Weights of a small mixture-of-experts language model, trained from scratch on English Wikipedia.
Size: 14 layers, width 640, vocabulary 8192.
Training: a variant of SOAP for the experts, 5106 steps.
Below are experts of layer 6 (counted from 0) of a mixture-of-experts language model. Rows are named router (the router's row for the expert), gate (a neuron's input weights, with its number), up (a neuron's input weights, with its number) and show model dimensions 256-383. Each number is 128 + 24 x the weight over its row's rms, rounded and kept within 0 to 255. Numbers have three digits each.
After each expert's rows: "comes after" lists some tokens at least twice as common just before its tokens as in all text; "mostly gets" lists some tokens that are sent to it at least half of the time. This comes from a sample of Wikipedia text that the model never trained on. Tokens count by the router's weight.

# expert 24
router:093114123132128111110137096151115135092147155111109156123154119137152145151104172131122102142147140190118098142098104131174132088109115130134094165137135111095150116120092130120151172102167095150143167138064124100135131158140145097132093091162129125147135173121149112130066126164133153077090094140125096132121152106152133152105108143143132102165090156111117164147143099151124149123129
gate0:148145074159149113150116117120129114087106176087098158154128113111130129158142143108132119168116108161152113095130146133128110124115102099126083135176141117081128143145100093109124164141197132142145150124074129111118160095108095155154123151118152109095156128134124135142109126135111154128096114116093117087130150092150117154126151124112138129102105123113171143095161134107170148131149
up0:083112094148140137082121107125104138158127150117071154154119122138122110103126159155099110123113114085126091085098091154106118119147094103148143124155127102144077125086118123106133124113141130152157130106136144117164096118138115113127114088136151128143118147149075144150118139120126128114123131122117118096088128119145114194130106114136143125103073139141145126132147122107136100168180
comes after: "\n", " St", " R", " st", " S", " sp"
mostly gets: "op", "ge", "ile", "le", " set", " bre"

# expert 52
router:150122140115121120130112145141134133114118146093087151100096118126091143100176164093093133106151127158134095093136120117135173169172077145135182120135130101135149133115158131127120148124105132128160113165135128168105154123148114149150148131120125114128122099108119109141124125103080123137153160135124110159163118179116112084111119165164159139120134186117103097158130107130138135154121
gate0:129136118148129172137153106131138161110132113161119128124145089135117131170128097134100114150150097144133132158120138125126114129136116110146136114132164093088111116149123146158139137111112131104144139148136130095146170138158093109158154151108115114114128107143140107162142167124107114110088145104131117131127105131119120145149109122138132100142114138118057153128161101140169128139134
up0:128139130146123145143159121085106150129145145098136094113110138105103116119152139123145140110112137094117156121149146139171129138093111125136110135108144132159100127145144111126059143156105137159138130116133144133096085164109076176107150099125088111119131123138149118114104132125122147169156155060108144148086121115129126149138083126140188123109126110125110117128147132125079095156118
comes after: " |", "–", ";", "|", " 1", ":"
mostly gets: " 0", " 1", " 2", " 3", " 4", " 6"

# expert 31
router:112095116119126088181073122131127170130126087108110120131108139123130110136099126117103152128106136174080124139116167145131135132140130117100147111141111162158181120120179079121167123135151164102128123097139123168155091070096163145134105082120150157125136138128147180113140133114100132110147130146097099124112117145140093143142173084142145144115161115110181170117147123140154136088150
gate0:117095161145136076116151147088148136117136123136150117124129129104118134115096088127131151133119113135116080109135163138152118122101152134119151129127135097104134159163127144113153098136106187110118088155132152135149140119124108166128103101159135139127111148117126133120143145094163162101168136149141116082122124099115164163119135105128151088124148126100113174184108144127176108173130
up0:130131135174122147100129155094143115124144125136117139117133114109124138103052099103138099118128124135135153133118102163088133131114119099097158111115159121148145141108121132068134092142157118085158140094114101113079124152144119125141150119128133139150125150106119137133105136130153145115121104110159110078095112124152104125124166100135140134146126143164166095127139144104159134119110
comes after: " of", " in", " to", " for", " on", " at"
mostly gets: " the", " b", "it", " this", " v", "The"

# expert 30
router:138153137107116131099130097138178128153079091105139105145106146115140109131132163115126176081137147148137128101137135163125157129113123151122097135129149127078113137170111131169166126130127117109090135162148127127122114128118174117114166135098170115110110097082120153111100160114142119106167129104116129151140102142138096079078132138154116114154141130106129108121179121114128156118130
gate0:124120062135159151066129131117133116130092152070109156147144157154087132117138152084160145161133129147184134118097139168156118142107148109167149162114088088090154161106137174142075153148139127118119113154132102138107104174087178115146181151140139104124139146147129101098113117186125155125132158136096077135153089104104100072145128127124134162157136132130146155125106097112103157115099
up0:154078136085112140105111117148134127128173141101102101149141128157135110107118157134149137115083105110157147111161103125146127111071141098185140134134136114092134147081136137123132101140112150109129054121122109149130135133115139113140165102128119099128166144121136090150105148115130123102129195124130117140123145131113165090125106091129108153138088160131146140134115140149159105161124
comes after: " ", " 0", ")", "0", "1", " 1"
mostly gets: ";", " |", ");", " ;", " —;", " –;"

# expert 9
router:120084191102134136166130076129148139087126166125137134093156114122158150149145104147160115123148144127084131126157114111124108095102124096122169120118126108097117140159140094122114094115128103116124079135141137073145186117087114174147134119152128155144161109119078109135127117142198160134099145166101138145130099119147115112138087119085093123107119124101161164114153139126116094145148
gate0:107113175083164121167202096093111140094121163110140132133125081110075157087137130167117096114123134162185107149100140147111073140098119125155139175117096117110122122166137117093106136157113162130105102111117145092142154127096107086092094097071084154098142108130111176116137101106147130160178119153129146145149149149157115138131162130173099064127113098149115133111135160122133123133136
up0:175156184130164143157165125095093109109190129142119096106122083121163123058131155142120157122120169166081098133162127108125138134147086107129125151102150091105107062131148107122133148166152134116144098168120137125110151155075145135152136109122068149107148162103136170149123150096152137172140131128106113122079118146141098105112152085127142148111157115146109142161131131105122153132157
comes after: " of", " the", " a", " on", " for", " to"
mostly gets: " New", " new", " The", " This", " high", " same"

# expert 23
router:141116129142132124136120141140123112118147153089155137087127110119127090150128133108111068076154122132127127131144109111117165133141138145132122118118121120129120128121136134125106129079135149123146140131139105149120135109126119115128147126111222138135131122058141152106150149098098096129139137116099102158110139150122058034119129127119149149162118151121117145099128104078112136141136
gate0:130130171166088068115075152082177091121094098123128084101169084139159107108141125137136145164123135161103125105103106129100129090137089118118134143134110114134094137170123153159116102155116107166123101168103100127149129104131124160140110121152128153080118155133096139163087143097109148173075155134142137121137086139132140130131139148105118123122118159152126083117111125121096069135106
up0:098136159139127078131097144148095153111066153160153159137132132106112107148130142123176126164133147137115076080141164160155119141133181139139157147116116123167144116121134166105165104123112058167145167122141068121120186144114113115108125162144173137093086129106099121132141111154112093124124128142176091132102124127115113139080136119136136147082111130112130164102130090100141117137112
comes after: "\n", ".", "==", ")", " ==", "==="
mostly gets: " \"", " “", " ===", " ====", " '"

# expert 11
router:105134116096128167108149111085098133152167168141159144131159094136145121112096137121190125134131077118123115116139130171154118114124106166159101128136152134138156135114141149104140150103126158123085122155134111143144159118138117108116127139145133135113124096071119151116144133139074128143096132108160125109114127113142141122165094079147109151122117147112134128169138109134099138145116
gate0:149107139069124117155119108159109130100134129142150147136122149109122156070133135112100145159133128105097088145099093140115153155091097152173146154117107123116153116113175137130142141156132083162121143180104108152112162119137138150100123120157092084122104141130169156140119153143120155132133136116165078120170108102151140139114103130151123145131154135158160147184168093099123166135144
up0:115186125163091102173167117128107109116129112103109109123146147169128150110092128145143188125124156160141098133108157080092109117156122117164129138127135136136125194159117131165123129143153139137127091118139123115093103096101131149146112127099104158116126125162125131096100122138135119121094102111093108117120132092125130118104099135135126117091126120096111116118107152100123150147108
comes after: " |", ".", "–", ":", " (", "|"
mostly gets: "th", " 12", " 20", " 10", " 13", " 24"

# expert 12
router:124095112110149089116144092108119131166125176103137118090132148094104110109136133100085040101140074131153169131094118163118126124159139169116187108136116124134138134093114137134138091119125144154131111132120098149140137137120107115129163123086164117119128093090127136119118088135118103120136105122099115149107126141161067067106138121110132146132146149110111189128135115101123119128140
gate0:124107192135157110142101116152123177150124143128101143136107148125128114109111158113123157084163097135184124190109145155150119111148103148125132144130097122147142120104111123173165121149108151152115102099147141120160158146098132125156083173114121164088158145124111136114140135133108142118138115108132085100122108122127128149122123137131146139116166143142140131147168112109131136102103
up0:109115111134105129115062141150085144159105128137121167168135131163126117120098129073099158122139120137060168114144111117115059142140147160141084167127153187153108143164103142173155120122146162125134167113142117115123103099138140109078124088107089148123135102086123096120125126114110139132137117094138107135166113168138172119111146114142159158148151153134117115134073157086143146145133
comes after: "\n", " |", ".", ")", "==", " ="
mostly gets: "\n", " ==", " ===", "|---|---|---|---|---|", "|---|---|---|---|", "\n\n"

# expert 51
router:127129144127108180091139149078117142136143169121138101125117115126137125184123157127127149132136165121130121160130158108117131115189121188088115159090113116124155103127146080125155127104090152082126099131147094184109182138082085170104106115115152125063133112126140108143121130098123118113116141139084127169115123165141155111141116153146143145112134101125090114085152120133125136105147
gate0:128128131143147160137121119093138114116127149169114091121120149131147132144178164139164119138100117101138116170175116153127154137144114171133126116142145086086140112106156113123118093133116097090112093135117110086168154153079094131146106077120154130112150157176164120141156109109133158126088134113106153123128133086158173131134130160132079115119115140134133131104124122129133076117130
up0:158140156141092086149149066160103142135126088138114109130156125142137099109115114137114161131106120132150108136103096088136133142111111108110179123129111155075102137127149085121090171125128146124149131129099122118130065097125132140131135129135148141149111144167138140140120130129102105160115117120145086130120149152130085137112105164119148148117161155162117124136123142145139134126159
comes after: " |", ".", "|", ":", ";", " ("
mostly gets: " two", "od", " three", " 5", " 4", "en"

# expert 8
router:178119133151117090083121131123119125132134122124115138109138141116114148119160121110171104123101112161147120134122118183117122110165143107148117119147143163141102103084121136163156121136133131105085157116147110135139103091130099152108113117115140106145142118155111128085138127133083101140153119111146079145150116166095132117163148104114144162149191115115100164112097122083131141107127
gate0:133095130137124095168096157114159089108141161135110150105139136102108158106122142145135157132093154104134131130174122111122141117145167134158116118123127143077096125113113142130150081162132128110142086115108131111103141184140075152140092093134120142141126099123147111141167112118123152158134164151124133131175122167149116132092105120148136163117152115115137175142124192177121112169156
up0:144146129144144094124126129084119090161146133106126146124167152116126127104100077100137154154192117125149176124134102105130132100132122133123159169106137141098109123109108098111085152138134136147144101158110101166100102104128106098077121081117107100109124187128143159131115132120112145118116110169164190119182151151075127138119136110159107132113108115146166144100117119166095156158147
comes after: ",", ".", " \"", " that", " where", " when"
mostly gets: " he", " which", " It", " He", " but", " it"

# expert 59
router:131121111133136090113099151174125129116079120099107128033117130129128110126089112098154158119151125112124142151161105104110154113114121109111163139070160116125141147140138114103100144109122116142155133095140115114143108150119135129147150120138131061112111144132121105131130062117103166096135160135102131137116162100094111113142145128131165066101121150218184121167124163126144144135140
gate0:107112127149127128158137144106118117087078089131143074116132165135121168122155132120145192166119146053165100120130121123140117159113119133107139142100144116128152109131153113112106145133123113146140118084171120129132132148087125117143128135140113121144153146165128120124119119105076166118123155081128122094130148101092130179152159152165073091116156105163107108139109176106089119100119
up0:077152131133122128135120094139129144153149102118147134119141117087132127126115128148124122158144118114161131121127160105138116156142145164119157185139117143094085138145133114155137106145150092122143150098105158133123138098124073132138108145098161169133103132173138151098128108173148144139110116162106139142115148115179114139065149156151133130096134086143106172092110142153130157142144
comes after: "\n", " M", " T", " in", " m", " t"
mostly gets: " contin", "ethod", " within", " the", " in", " Te"

# expert 13
router:158142127141105088129138114131099061161139125151092129169124150138116107114132149123106116173095144126146142149118088165135150145115123149136164131113133154105125119113120127112148154133129153131121124151095114132185160155115114166159144121120108118123144180106110098147161167113156109103153168139142137139159134160147101154158136135097062125124145127129093108090103117158144117134142
gate0:112140133126119114144114119093121128099135094155108130155107111099148073136124135140135113145127125122107158098109105119166151120169125134101179120153149156135148125136167150106129168168139124144141111100163095154094153090132079127098149154098112096167140118120153119188136159092135150117125147049143100144165145116128149159132122134122133138150143102142139100131106150141129088099112
up0:121107105149093135112109107160130106096134129080145105104104130149114135153122135137134149121117097094116105131176150166106108107110156169169081134095145134113123108161126119185132114128126166156149124143120084173150120123148106143149131112096112158071155119105118140074116128157113110126139104188098132116080140121150139082145128128175107153141155119117144084109156140133131140141123
comes after: " the", " of", " and", " a", " to", " The"
mostly gets: "ec", " De", " sub", " per", " o", " ind"

# expert 4
router:112124080110136138091121104135141136087142105155094103137146140138135173126117099119108132126127139130092115117137099135116104121144140189147118111134095111119183139090188121198125113118103097133100150115109101119149143171087129130130137122125120067166127123118077147136159102162084127133111106120131122080138149141117111129113137154138128127163114155118079098147140112158154102078113
gate0:135108097130128126111133143144125096066114096112147186165110085079124142143094135126135168168118176115140141143136125141075105146151164135161088123129124116109124148111122150147108122138142111120106124127100099136117152137155148088127138178088107111102168122125099094135135141146100134131157138134143133134099139136157089170099128151103134120150099131145133109130122159130110107103096
up0:118153101128122113169085155153149118163155147113120153099105131122113119101168076154125121113125118055099130099099097197093115141182154099108175093149128097130137121134122128101110130132114156162106118101114137115073146101130118123122129135091161174136123140169096135159104102166117097138112117131142176148118156160078169117109177100145135133125125154124162107099149110106089145122158
comes after: " |", " L", "-", " V", "|", " l"
mostly gets: " Ind", " Av", "ron", " Comp", " Mat", " ind"

# expert 15
router:121138170155134137160136139151114129152097129144122122118119115141155108124143142047149102138124175137148132138104141112121096124120074123110116114123111147129160076145128135107141129079150181096058128139120134144081174127163171094140118155106142126128175128148119157154126124131192127146137105117157074164140107143132121138119117120163128133142141135165121126159131122128157161109081
gate0:144122143085112126133131149132145132137104134124149115104105139174145134166152110123127119130170144191154138126113130106133066167114094178125140109131120152119109148118132113143132134151191116092093133144145120164129138127083160113169124154167163149119164100159109120124140178129169125091131138089139152143155064147165148170128138139125154118077106165140152102134142144170154094081134
up0:109120114173144101121147113144118151165120135124152147114141129116148125146151142110172111164159158097101104162161110100116125152113106148169122154115166182102116150142107123149121104138121176147131140133133105131125108122113155088131148112167088161101106108121137134119132101114143143140117109112106093143160157140126088070076104104149131100091188163136114161091145143096135170143126
comes after: "\n", "\n ", " S", " 2", " 1", " 3"
mostly gets: "-", "–", " co", " inter", " sub", " un"